Weights of a small mixture-of-experts language model, trained from scratch on English Wikipedia: vocabulary 32768, 154M parameters.
Below are experts of layer 3 (counted from 0) of a mixture-of-experts language model. Rows are named router (the router's row for the expert) and show model dimensions 256-319. Each number is 50 + 15 x the weight over its row's rms, rounded and kept within 0 to 99.
After each expert's rows: a language model's description of what the expert responds to. This comes from a sample of Wikipedia text that the model never trained on.

# expert 15
router:51 32 39 43 40 54 57 55 35 66 60 55 87 48 57 46 64 37 45 44 37 28 47 44 75 54 50 35 36 53 40 34 58 41 32 41 73 72 61 44 69 29 53 38 25 48 41 33 49 60 67 42 40 32 33 76 45 43 29 32 31 67 45 68
What it handles: Possessive 's and ' endings and the pronouns his, her, its, their, him, them, plus some word-final ing, e.g. women's champion, his father.

# expert 31
router:61 56 42 44 90 52 55 66 48 38 61 44 61 47 34 40 71 52 62 21 57 40 18 66 44 65 66 44 39 36 48 48 53 78 51 29 87 70 33 43 39 56 44 39 65 69 65 66 43 53 64 62 56 53 40 56 48 23 18 47 69 47 62 61
What it handles: Mid-paragraph sentence-ending periods, colons after infobox fields like Authority, Species, Goals, and numbered-list periods, often in taxonomy entries.

# expert 36
router:48 40 56 53 43 52 51 19 40 39 42 54 83 43 52 53 53 43 65 66 53 54 81 33 48 27 42 65 62 76 79 68 63 36 50 40 56 47 60 46 37 48 60 72 28 52 46 62 59 64 83 49 36 40 57 71 46 35 28 59 42 50 43 68
What it handles: Ordinal suffixes th, st, nd, rd and words second, third, twelfth, plus this/This; also th inside names like Lufthansa.

# expert 44
router:37 50 43 36 59 45 52 38 33 71 39 76 74 33 74 64 59 53 31 50 27 34 36 58 71 53 49 47 56 68 55 40 72 40 24 59 64 35 74 79 46 33 55 25 54 63 47 48 39 72 69 36 60 28 34 56 45 48 27 68 45 52 50 66
What it handles: Word-final suffixes like ist, ic, ary, ical, ian in political or ideological terms, such as Maoist, Communist, plus nationality adjectives like British.

# expert 30
router:45 27 45 54 13 31 61 58 34 67 60 58 33 29 57 40 77 50 18 51 41 70 44 44 38 35 58 63 34 29 37 33 73 31 36 52 38 36 36 58 34 57 31 37 35 52 26 65 61 61 65 44 40 43 44 53 61 55 77 55 39 49 71 79
What it handles: Main and auxiliary verbs after a subject, especially is and was in opening definitions like "X is a...", also are, has, can.

# expert 46
router:45 81 41 68 52 17 69 54 38 75 62 46 35 67 33 31 25 37 41 35 61 55 44 67 48 57 49 66 54 48 56 73 33 27 65 49 43 38 52 27 65 73 27 93 72 60 25 31 49 54 33 29 46 49 30 45 31 41 35 42 68 46 49 33
What it handles: Plural nouns and plural suffixes such as -s, -ers, -ists, -als, -icians, plus people, children, members, teams, days.

# expert 14
router:39 55 27 55 34 34 63 31 55 52 35 62 90 56 49 57 51 51 33 52 48 62 28 51 56 36 32 54 58 62 46 41 64 47 62 57 67 41 54 45 26 39 52 27 21 73 45 64 56 53 53 56 26 61 36 75 41 31 56 57 27 33 60 65
What it handles: The word with and close relatives (using, without, alongside, featuring), usually after a comma, together or along, before a noun phrase.

# expert 49
router:47 23 63 51 35 31 56 32 47 69 37 80 83 55 52 59 51 50 37 69 39 65 46 63 69 26 53 46 24 60 62 58 58 23 43 65 65 56 44 50 30 29 36 15 45 75 40 38 49 49 59 54 43 25 37 70 50 33 40 53 11 45 60 72
What it handles: Closing dollar signs of LaTeX math, prime and degree marks in coordinates, currency signs, and based or former in descriptions.

# expert 5
router:49 42 50 37 24 48 66 56 67 66 30 86 72 59 63 72 50 41 46 44 37 70 59 51 52 50 51 70 25 80 42 64 74 25 40 50 52 39 59 60 32 55 35 28 34 64 38 60 61 50 42 45 24 22 41 67 53 35 40 65 24 24 51 65
What it handles: Pipe separators between numbers in sports score tables, plus general nouns after articles such as set, part, building, area.

# expert 26
router:43 56 48 47 32 44 66 60 59 70 24 60 70 61 66 63 61 37 32 49 42 69 59 66 56 66 52 57 46 45 37 69 80 27 34 48 54 64 58 45 33 51 47 42 28 74 35 48 45 45 58 33 43 20 39 68 66 35 65 62 24 37 69 70
What it handles: Mixed words, mostly known in also known as, the, and adjectives like able, related, white, responsible, often before to, as or for.

# expert 40
router:42 58 69 28 63 46 61 38 52 54 56 62 21 45 70 59 42 59 30 73 47 48 52 29 43 54 73 46 57 55 79 49 56 55 54 44 49 61 53 54 28 37 37 25 58 73 50 35 42 71 47 40 27 36 23 50 42 61 51 40 32 75 31 38
What it handles: Short consonant-led pieces inside split words, such as v, w, t, f, ch, ut, often after un, re or an opening quote.

# expert 13
router:45 46 67 50 46 41 67 62 62 63 29 66 73 54 66 75 52 33 43 31 38 61 65 86 43 54 40 46 48 56 49 75 66 12 45 50 50 56 74 49 46 30 33 28 17 75 43 72 61 60 36 39 43 33 34 74 42 46 35 71 51 42 44 69
What it handles: Pipe separators in sports tables, plus and minus signs, and mid-word fragments of foreign or rare words, such as Haj-j, Commun-e, Mos-quito.

# expert 12
router:52 45 59 34 47 48 57 21 64 75 42 42 80 40 61 53 73 56 58 37 65 68 38 59 49 36 54 70 47 76 60 29 63 42 35 65 45 53 61 42 42 55 60 39 34 39 36 57 47 44 57 46 14 42 24 79 36 57 51 42 56 47 42 77
What it handles: The preposition in, often sentence-initial In before dates, plus during, into, around, within; also in as a word piece.

# expert 62
router:49 25 54 63 59 55 41 73 38 58 41 76 60 54 66 53 40 59 23 57 35 26 33 44 53 49 36 34 40 46 36 56 36 55 61 41 62 34 77 71 50 45 47 32 76 44 58 54 33 40 53 32 47 36 27 51 52 50 54 60 38 37 72 27
What it handles: Capitalised nouns inside names of institutions, awards, works and events, such as War, Award, Road, Rocket, House, Film.

# expert 10
router:40 71 47 27 46 67 52 32 57 64 38 44 69 36 62 33 44 53 58 40 40 43 32 55 39 28 56 35 64 30 49 35 31 54 69 32 46 40 24 34 62 60 53 40 64 77 82 70 74 73 42 52 71 52 58 56 74 57 56 35 45 65 24 47
What it handles: Final word pieces of non-English names, places and taxa, such as -aya, -ova, -ić, -idae, -ini, often before commas or line breaks.

# expert 27
router:36 58 62 62 62 45 50 32 33 38 61 51 20 55 67 42 70 75 53 39 62 65 53 37 67 19 53 57 54 50 46 48 49 59 38 51 51 30 25 65 68 63 47 36 47 57 54 71 45 41 27 41 42 18 28 38 76 64 39 58 59 40 68 34
What it handles: Final letter-pieces of rare names and split words, such as ay, ak, er, an, oy, e.g. Trembl-ay, Chateaugu-ay, Campaign-er.

# expert 59
router:53 58 39 47 35 62 22 48 88 48 27 67 43 61 62 55 26 35 47 66 55 82 64 40 72 59 22 77 49 39 40 39 46 52 45 33 36 38 69 50 52 53 48 46 20 04 49 39 81 40 55 40 42 35 53 49 63 59 60 68 64 46 49 45
What it handles: Nouns in census, geography and descriptive passages, such as community, Census, Pop., school, band, plus digit-group commas.

# expert 8
router:54 07 72 26 29 52 71 61 65 13 46 70 54 53 65 56 75 60 49 53 42 78 42 61 32 46 28 46 49 67 43 49 49 58 34 13 66 52 77 24 48 46 79 45 51 38 27 60 39 31 74 57 39 41 30 67 58 38 45 59 72 49 37 52
What it handles: Unit abbreviations right after numbers, such as m, km, ft, mi, s, often in conversions or area figures before ^{2}.

# expert 19
router:46 64 34 39 50 70 51 19 40 41 62 51 54 42 67 66 63 56 35 57 55 68 79 69 54 57 60 61 56 54 63 54 50 64 39 56 54 88 39 54 51 28 36 34 50 67 36 45 66 39 62 61 46 42 41 74 67 37 52 62 44 11 48 68
What it handles: Final periods, often before a paragraph break or section heading, closing quote-period combinations, and spaced hyphens or dashes in lists and tables.

# expert 37
router:62 36 51 48 29 60 65 61 62 66 29 56 75 44 55 55 33 41 47 67 46 49 52 73 67 47 45 58 37 60 34 71 68 44 48 60 63 53 79 63 33 36 42 28 22 73 31 53 59 60 67 36 31 22 43 71 42 44 47 62 36 40 43 62
What it handles: Name particles de, De, Le, La, von, del, al in Spanish, French and other foreign names, plus table pipes and German, World.

# expert 9
router:37 61 34 71 52 66 52 37 21 36 33 30 42 35 60 30 44 66 67 50 49 25 20 53 64 45 46 53 75 44 48 41 35 75 46 55 47 39 38 57 63 60 40 46 91 61 42 52 52 62 14 54 50 56 64 62 69 58 51 41 63 63 34 55
What it handles: Comma tokens of all kinds, including fused forms like ), and ., after names, places and years, e.g. Toronto, ON; Fri, March.

# expert 3
router:64 63 54 15 34 55 37 32 68 47 69 55 42 42 24 57 54 50 47 55 65 61 39 61 51 48 50 55 79 42 60 54 79 43 54 57 57 09 61 61 48 37 47 53 41 51 42 58 69 53 33 66 63 74 39 75 33 55 71 75 09 45 31 52
What it handles: Function words opening a verb or noun phrase, mostly to and for, also not, after, before, against, until, e.g. selected to represent.

# expert 34
router:26 33 55 68 61 31 77 43 65 61 40 74 62 64 15 50 56 73 26 29 22 31 74 49 50 82 06 51 65 35 37 57 62 42 37 71 69 57 70 80 58 60 44 50 31 42 38 45 27 33 40 53 41 24 40 63 62 47 43 73 29 79 27 54
What it handles: Opening pieces of words such as over, up, out, under, re, un, dis, co, and early syllables of split names or medical terms.